Weights of a small mixture-of-experts language model, trained from scratch on English Wikipedia.
Size: 11 layers, width 224, vocabulary 8192, 91.8M parameters.
Experts: 6 picks a token, a sigmoid router.
Training: a variant of Muon for the experts, 8237 steps.
Below are experts of layer 2 (counted from 0) of a mixture-of-experts language model. Rows are named gate (a neuron's input weights, with its number), up (a neuron's input weights, with its number) and show model dimensions 0-223. Each number is 128 + 32 x the weight over its row's rms, rounded and kept within 0 to 255. Numbers have three digits each.
Before each expert's rows: "mostly gets" lists some tokens that are sent to it at least half of the time. This comes from a sample of Wikipedia text that the model never trained on.

# expert 110
mostly gets: " Ken", " Sav", " Hunt", " Wei", " Robin", "il"
gate0:125070081152098190111135158148154136141067088137124149214133087127113153093100107074091135069164114115094142144138139108110167082156152138081131115094076140172111105135192091159090074120162142166122119117136130131134098105147133101139079093123191161146165111118094123154141094085131193169160130136116126116145093107131128071098111148073106208055110140158071077098076163160098131108168138145119109110175157111093158150133106102065143065119181141150155200078093134107085113126085126153143165104164101135143125135105111098113140076109140142146136151114132113156122137123127145155133118169119125134164140160110100135148129088190095161079190084162049072150088154129157200071162
up0:059072150120132112119122158205120075090115153112118130069121124127103068111103098151171122079134103083074086162083117202063109111062135099182159127106103138132121102103130134124168177114098170083147153146107098077128063084148102079091128138098099074134162068116072119124059092085157128103137170144102111120141119157154184165109071151129081164132154123142149139125133098127138145149153093139152117137120134043069105104145102143100136162141154045135154125194056119144136127113131131068111163129125149127126129108091112168083139128149083108166140100131104122168138110173136100127182171170143137143169153089068112105059162120157087129130154151124169126105119105156204121131138

# expert 67
mostly gets: "s", " Tri", " ski", "South", " singles"
gate0:141125073148146127107099122063106144182147100119142117101121125116123137107100110178153146112163093098158158115109178086187101082082103129071143149122173146143074133052100117106116129092155145102113089138108101167123125136140144119105168125144118125152175136203081069118166126131144144177132207066109093108136110103113053144171129092113091125132178126137088174125122128114148192113149171137154151096137104137142087110137140146112133202102091099065125150094169162134098186122108183109122138119103119087103107130222129064109095101143159111190136217132121085116119131127077122187070113165119201128127084121141200136075105127113096182202107111096119132125116147139152155130130
up0:138137086185133175113082068130116115141121117095100196080091166135077097090129122117165169153133170133143069107092088150131121040132074104065078124151157072134109110079215142090128085163085143091151110102111092102113133129128125171127139162115147174117134111108083117085216177123113064145116180087070099141129112057122089124108145152122135066136127156138130154182107116107128172105181134103105146111140114077131148103140125161206144157133119143141174119106143124114096193151119144128128115153122170078106133154132093129132147101146123094113131144114086131131161131135185133107106179150222147129164172121143215127129194099101122118122169115155150104135132078123159169097176

# expert 148
mostly gets: "in", " UTC", " Website", "ins", "foot", "mile"
gate0:138143115103136184121139169052134185102174133080093154104086094129167113165109181133120139117118132190107136119074183176085068165153103189143135145133161153177191116171065156134145141147161152169107126120113145129125121137140086143128144106142134144146112114149092095057155172119157119195168085121115121082128079117111108146090112204170101123145234167137088165110130187133142097111139121164159126143147210093098152129164099115184140159085090109176105098116117154081114161163150113078031155120143150176130157093112074166130102130170125098112116192151099140082154124114158132082107098153124116129115087151106105139103149122101178164126133082147113115120123077086126133086122
up0:142176130122156160119148165122117113196117127147189088095185068148055131117148091135164120132108165173113133129137156107162148177065195075049137157100151078078107146129112130078139113148152099174112166118147127118107120100119190161131145106058156158131137105096099101131102157114125142131158136097157166123158138138086124166111112077109159131106179108126121140114125100121166107161107139111130144170083105118171117071083098143192189160109158124124124153156186113102082133075216142112146158115094177120152181109153113124136153123148193126109107058166146079049105058093096169078095173108097148092099118092129154146126139119096120132124159111122120164130139098170054122184156

# expert 27
mostly gets: " Al", " due", "Al", " building", " military", " Ali"
gate0:164140159101158064128139090171130131094104101101130140114206161142143071156125132106135129128119092123135145152120140150150131123131096129102104129080084076090087132082120177126131110130148171163134147155113198138136100143150149140086129093146078232117144112111065139070154091140098179163167085124143125070153198096146083187125131083096140136091136076104099079103175149138104121116174144180113185142093137127108137080150079115149128152144155105126125092087076124119079096176128131054177145132100152130122073161130121146112123100140073141199093192170113172165146145069117186148108165113104049096128137090121136097090123127068107117111157103098105163123118121158081186105097
up0:114111091100084161155120083077128131178131173081139158129121167146113116115120094100075162153157157109137116109092160157156147053086106133118179123076085105127107112147105129140072170114209178069153124114105117095141078141136143103152110119121126138071183094138111154147127142121184097121175121169220103161173140131167101158116155106122164110098141066122128091102142176108131092172148122128084074124143151114116243124152149115115120138096149129136119090147173113167133127120095072129087116114150113143169043104121080135077094173089146174109124143120103145155132128150154098129151192152100154154145128110046091116105136089172149127037179130063162139106134076127102111117148

# expert 52
mostly gets: " Record", " chronology", " compil", " improv", " tight", " History"
gate0:148143125170105114183135125143197114152150095086154143176154114150166084049147088151143115161157157115148079138138134117083142136146095156135166138143133161096112100169167137089123162137134126099142119164122132097117106158097060088155116119141201055129163144129109088123129156147081110100118128117090148136105127101210106136158120149116092117151158127133100146065118158181071108165189078154147089114075189117147178167131186106097128195079107114162105175152108117062105132101033137151151141151139109083093162130182171110158133139066105137147120104080123099110141124174151150118098169122078090031169146151131188127126145133195175154095124144126165135162165123112119163151115
up0:134200081123111177121153157178173088106118144113070117164160189134131108082069136154154108095148135144100125061115106132094149169149111124118146161191129094085133132122137113148142171152165111124148123159169107068092111106103106144169134109166104158124073157132149081098165118177060107181136104113104173024139108144136148174083121168123113114139108102170103163184106161094078136101144118150109128108130098051138155177074143106177133181106123108121123102096110149174166079098119122146100116158124151095131147176120199160152126093091149075090213091149166112128129102118082092092111095085202160145149141101093134106147106182135178140147129167178123135135107152169096100141153

# expert 45
mostly gets: "ly", " well", "ally", " do", " very", " often"
gate0:148162105117180122071134079119130168132169119172102117107143138129142207158139147125106191172119145127115147135129120080121151107096120212149128113134095145093136134121125121091086137199108140133080153125073174109173101226185161120129144156095198146105129079194167109122123132180163136154127119115123146102172141140180121115131113129080144122148135138102139134113080136148092165109152099121108133204111069107138114119131088164163098103127155132102092150169172154106121136163166083133150126140072160137199123102102110092118150098122149115148065107119103146106181088103104147081053102067165128113107075069127115129112118150187085074197116189172088110154166085174125119121076
up0:128144181093170117136126188220137030113117187128075094136102190138063124144130118135128119143133163106116130155177154063118151072139178155138128152107112161102121102152110110084146110131080149158105154136135163111157123178138116180096154157121116127115147121128138098099141130102109099155142135125171186173147047185138093179131136108125139199117124113084107136142145205092123141092154097167130118090061134142083157155106166154200109117157113093119130087113127111083175085129131240145224147137133109160161102110121133115105138154167122135146101102109089166092111136159174109121047112101124133114106095107163133130099153127115118072098179125179095154120120125072100153122128

# expert 172
mostly gets: "ney", " Scott", " Taylor", " seen", " Sarah", "son"
gate0:147151144075178161097136142147138137120116091150122136129148117196083148113138143180153066132170019148187171181067163158120138100136087132177103176094119158149130085112109073106101160081137148122132178133135129138129111119131092149080108132150141119101140137187098097106072106143189088119115168166122190144165168062121100097130120152092189174098120153130166176160138138088212122131127085102109100115120133133136133142105125077125148115139121128117121176181125102117102167103166117134122079167189166091096119121092132113098182166088185167146065134119092135134122129122127181110165052105104116144105119151101117079065134144140114096091106093146149107065049090112156161150121
up0:166145139115188116148123134087105182143153092139130177156109156108139112162139086175112135187072082118137145108113124093188148166193110146176137106138206113044107178108170079075114172097147162090168096148140077151108112121146143117110094110131154160113142177084159154089131075137113195147095145075152139189128091184092146104162133051134169108124095165106104113146139125100101149181102052160142109154172135115171144134159176213093082157176084126142146095106147098108079140164121125164143129144083069136151114085187115100138077106116104115126125087129140065095125155120128140153138147103160080121142162135136160178104191127107106154170166146143154123151158097153145133137128

# expert 39
mostly gets: " Al", "ci", " Di", " di", " El", " un"
gate0:124121142089128148172094132136085168175115079166124155127098124077150098128133151111178149171134141101110195129180060144180125108135157117104128123115131113088149150208153148122078114160149161141108127206120163125063139133093102113089154157135100153149104088165168188183181100119137065079119140174126152116074136122073104063142056112121090129097163161174102075086117119132147104085151122060121091114076190122100159141137110116106142120104101135118095138181108126150173104140094135119146098084106158203149104088123143125135089137112113185126153111109147192047164108118105146153092172124141155175103142170112133155135114135149110084151155154072160194160129198118109157168137
up0:089115134163194093122144226112165165212149125148136153146107139104175098126102089139185138171127115121202086189115069109170129122119129136164177131126073110039145108184116130138176142110148103094116094138149153177138077162149129131147134141111152137124104161067152129161152109175140186104153110142145091125148167089104140131147126114128109118103112157103153130184059145126088116153191112186031120150138123191137149153104094109080144142112124126179145100174101114181117140154177126187191172147121098124104127112144128132154117148139155151195131122052100153123080170134149156132109181154139107105067066117118141104115140123152150157162142220110118119140144124109118149117116

# expert 49
mostly gets: "m", " M", " N", " No", " m", " no"
gate0:091189130106134096069142184084112179170095087093150186075111114146167107122129137133132130139130166135165116131166110142142153107112195085150182153163087143177077124147107147091088130138112163109076161164106198143162149080154141150109093136172119173138156154160064128136115155092133094150140113153109133090125139118104137158168158135063075186127100116167092147125053071078143118062154144130132119116106172125151148153103089162100147112164172157077115111136102109150152086156143111106145131115119176160132081137065091095168108127075143072177148131144147126179117111104138165115084118113049139105138155171116099108110127130163138040125184108168145133117154059213140163124130
up0:148179106087159127163188068161138098140167142106117103049138107160181106127191128144075108084135071140114129119133149104104193140120124153141124169152130125142124126100151142043136095167107090097124124104115167089174102176123088180094125070100124130117143115111114116136174100086155157101144091091175136071149166133118129105170160120168163164154137119157131133129089158068153147081152100149121181114123143121107114136102117175109184177147115090131210149101106078144148149105069171179151152112108142079105087117069184086161107100104200118152157193128059127110117097153096092162134129187226140085145206138140108103136093139113119136108121148104123108110107124088128133101137